python train.py --moe_layers=[1, 2, 3, 4, 5, 6, 7] --router_score="sigmoid" --balance_loss=0.0189 --balance_bias=false --norm_place="pre" --init="normal" --init_std_up=0.0227 --decay_shape="pow" --train_tokens=839100000 --max_steps=6402 --dataset="wikipedia_en"
Below are experts of layer 2 (counted from 0) of a mixture-of-experts language model. Rows are named router (the router's row for the expert), gate (a neuron's input weights, with its number), up (a neuron's input weights, with its number) and show model dimensions 256-383. Each number is 500 + 50 x the weight over its row's rms, rounded and kept within 0 to 999. Numbers have three digits each.
After each expert's rows: a language model's description of what the expert responds to. This comes from a sample of Wikipedia text that the model never trained on.

# expert 46
router:540576433579523362490567565471468565469514488488426501579478519453531491562467425470492615518459448457423579611476554534548663411583560495534482434468534444542482540479433571464466461393534413503466620515487546557470424480484401515552442471581511522491512463530439442582410489474429570515512416466470535573509502453437541403477533459462466485445472439425497490503557531542466540424468
gate0:568474399475460495538543477502441553510540471513574458591494486446551596481594465524495556504359472505525541479564496528547491433437472537488567519462485615471412538428515567518527534477550540563480493554464453368514548475394520452529452538529510540525440487546519498513536569441515553586438534454488553507581532479515479565435457415552571570473463606507588452502359447515544500419540
up0:537451565479555401498501476458568481555578417579491540441630472534535453450461536432453545464464539490579518538415470483478537443548497443507411566486494413434539547507504541467580491504508523509503493407490501493479467362538532551439447520451558471419486578502507483574515416508443438485514474460502486548565456492497479483572516607429501499481488494582648476568373434467496475512433
Description: First piece of a verb after was, were or has, often passive participles, such as wa(ived), inv(ited), kil(led), ap(prenticed).

# expert 21
router:528401481557578468479509561547458520519493483527537520474514513427489515521523440537564493539521477435518483451545516481593588534471560542525487441512492529539484502564473455445461473345514505527498608436564462423499523546454530556492486387438487569557412528534571465447496487569564529497459439487512450496565497431465514431497531548474600489526479455437486538559542396505468511494571
gate0:469392510458450590503446567562419533562413547464488426532572474544542536607555469539503561489561440487440517477510552497508425557507526515612461576516392592480556569445436530476474512522519473512536570528520476503532468534501490565406455494600500486600467524551504452455549553557567386589503435599413475385499562512539532465477456488495485463487557537486446448516473598543531508466530
up0:486531515471518456500465578485521475485583530458443464478425469460495445484573561480435464483510493454396530458523506506478571551465539470518448500368557380487492483503382453509522476474483614511522553558457464507497534549523517434509518529510493482479584416471440490520514523464484474565493459504478488535404541555620439549611553491499472502521496422553421446536424406534461434443409
Description: Opening stems of scientific, medical and academic words, such as Clin(ical), prote(in), Chem, Techn, Administr(ation), often in science articles.

# expert 62
router:530496397556566571457586529553498446575531475435447571578511461451523535358439505530601496520494479438460611628534592519609593418545515360597518485465507494555467414555459498564442493445557462516557562478464475492497429519518454530496442563483486452494529560498486448530503444463417552518482524447472569552554563418482523476527496470471472446509441497475457554486476510487506484467450
gate0:446522543487567581508476484505442541540453535532465366472485504486456430511537489409492499500490584397444541386518429479513488433499542538531424470486450482581521462558490495502460525488508495411523488473541518440537494470568472444578547516457476484414501524557537503485371535572503559428489523512434464491443499515433478545557438536490558484517459535620513422561407545532492554397486
up0:541441499495456523441531511478553444499449428479495620552551496463495514541474438532502536460533498550505430607510554514504520514532497452440550546474549568465450524425485528531478430470528480436482519548497550538483473395467551487423444525474527530522475517568466506534539468477517457568441473433441522548546430498487562463510566501553600558476582528449505546439544398471550366544515
Description: Starting stems or prefixes like re, con-vers, str, dr, pl, fin, mostly before -ation/-ed endings, plus year piece "201".

# expert 5
router:518604495555539533483538446507447468499431543520535576504533471521478585498439503500558584522391406447471515549423511491543525404532508443502524497452528538507470411507504519440482435460487485574446571490611480473483465516482549584527504460493529441582391448512473445551374522510509551537488517506477414563464502343466594494531478554503556420514498472471529559524450553511469467504501
gate0:481501494529483394540572473430534524561508562471406429458508501485491515476514563447489554530478415558463440428524461471522551477438462525410468463431587445475601539486457551505534493538495489531504524473540480453523480481496491517613548492505556487495512541470501485524500515466386478552477456522479509407455432541561476490563582530363504453476435369590550542545446470503400456509517
up0:524497425457471518501514460405436490443568420455492479502417514411487472573429565481469467496542475565515501523528502494418490518579506567543577527415584494525463505442515392521444530502445460415453592435418517489499467557564541497500456491520500467511493575541457450437500541512628536510491528520484463564557539521525442550557552494532560491511476456528510487498501604479438446372454
Description: Capitalized first pieces of proper names, mostly surnames after a given name, such as Bou(verie), Bal, Ch, K, Cap(uto).

# expert 50
router:448513401512611491508587515531449515545497466505515553458555493475570508519428468492494578522471449466383595512491530486563558437457512463510429455478591478551472564386493456445471476377506461471469528532595646575494412529488490536496457492516494488541456442583463497523488469496530575599441512452471519585468508506472534388541451514504541487469440432460542518451579494463458410460492
gate0:529498562520561465469479547511541579455530480419584453557500522439439443491501584572489462504457540459494534518553484496418572490464502443495522481583424429451527473435499506455563498465528420468556521574446466468481524477444469484489489496517489547546440414479552468551553472513558557492555474462490434442453466524505601431628378559524593515543573512527532503440541515502549521487535
up0:456479494573420501534544503497465520564418541482390410465529471518528547508465380410497520546490433557523536559438526470464431527545469566463543466495526601458402434540476478487466530531503551460521523416486537510514511512550488514483508444442487497412498456491458508493539565545498507511488424481525492491472470557476477550415529402501461460447412610520449425476451482481479520548518
Description: Opening syllable of a common word after an article or possessive, like vol-unteer, col-, cul-tures, concer-ts, mus-eums, law-suits.

# expert 2
router:550533472563539420489532520570507441598417530539518455520508466519500527523491495441489546545522372351463588516536493493570555441487522536544554478469632491491477522452460606537484471438570598534486536392573485493484508604471504526393447516486456575598500521579508519487388512577517530509494468476524434577499518455430529502401453434499456506505518470479491578495458485615461482514411
gate0:520481473373528604439513473482536595544462487483580482483481479560470549442509553498505518505549617469494559508470494442531491496514613516506497543525515469540514489469501575404456488500543568458479539506549484536486463513532559451506538514541415575451497496420492530531456596538567541612420432543563496473552542475416456445504525485438551514524442545432477525474509492424453420470468
up0:494428439383468473501550444437582636556458430563517390436494511431512512461459504446498619470488537529499538445489582474557401417562645499562530503538461436497528536518495484417494410552594493476480481485481436535482488533488569514549499499419488556454503445418553557480419531461623535529464504514536608496547551530447458508388521497553464496543362425473547456488497536459435489545481
Description: Middle pieces of longer words and names, often after a capital start, like Elec-tor-ate, Thessal-on-iki, All-ison, dis-continued.

# expert 41
router:489430415480484504499544595497486489532541567438528545615375489447495486480497512485510601516561540416486498592528535515554506538513528434561525458509615447529485491528457440562437384402483524417502490497524562492513472508514440432465514484550521534485414487484412441488501468481537567441384511544480545531544420470432503433471469413463431373497355449514475518520569490495479505483496
gate0:437553492519442540520573543545482547487590553523577566494415490461493449463459398448618501489444483452482575470506455481576455367572479508436549502411522442503510423490435502615483502494378413503497511530514429489494547574438499473500486465461506467479447525425510492516491469440580461455568446489473473479465542484547499493455519524492504493485372395489501518442463542486576521449436
up0:527600518387547502515448565478516538554550564502399472551577495562475446569541485508520362478490483524511552487486566507466555517471479449545434477492537540588535516498505489509479515512452602537466498417538476552541497477474536481433506489521532488455397599508578513524453493583393583577511479472543566375457490449487482526507541545483507399539633558526490421539422500501490488543561
Description: Suffixes like -ian, -ia, -us, -ine, -ist ending names, nationalities and words, such as Alleg(ian)ce, Malay(sian), Maximil(ian), Alta V(ist)a.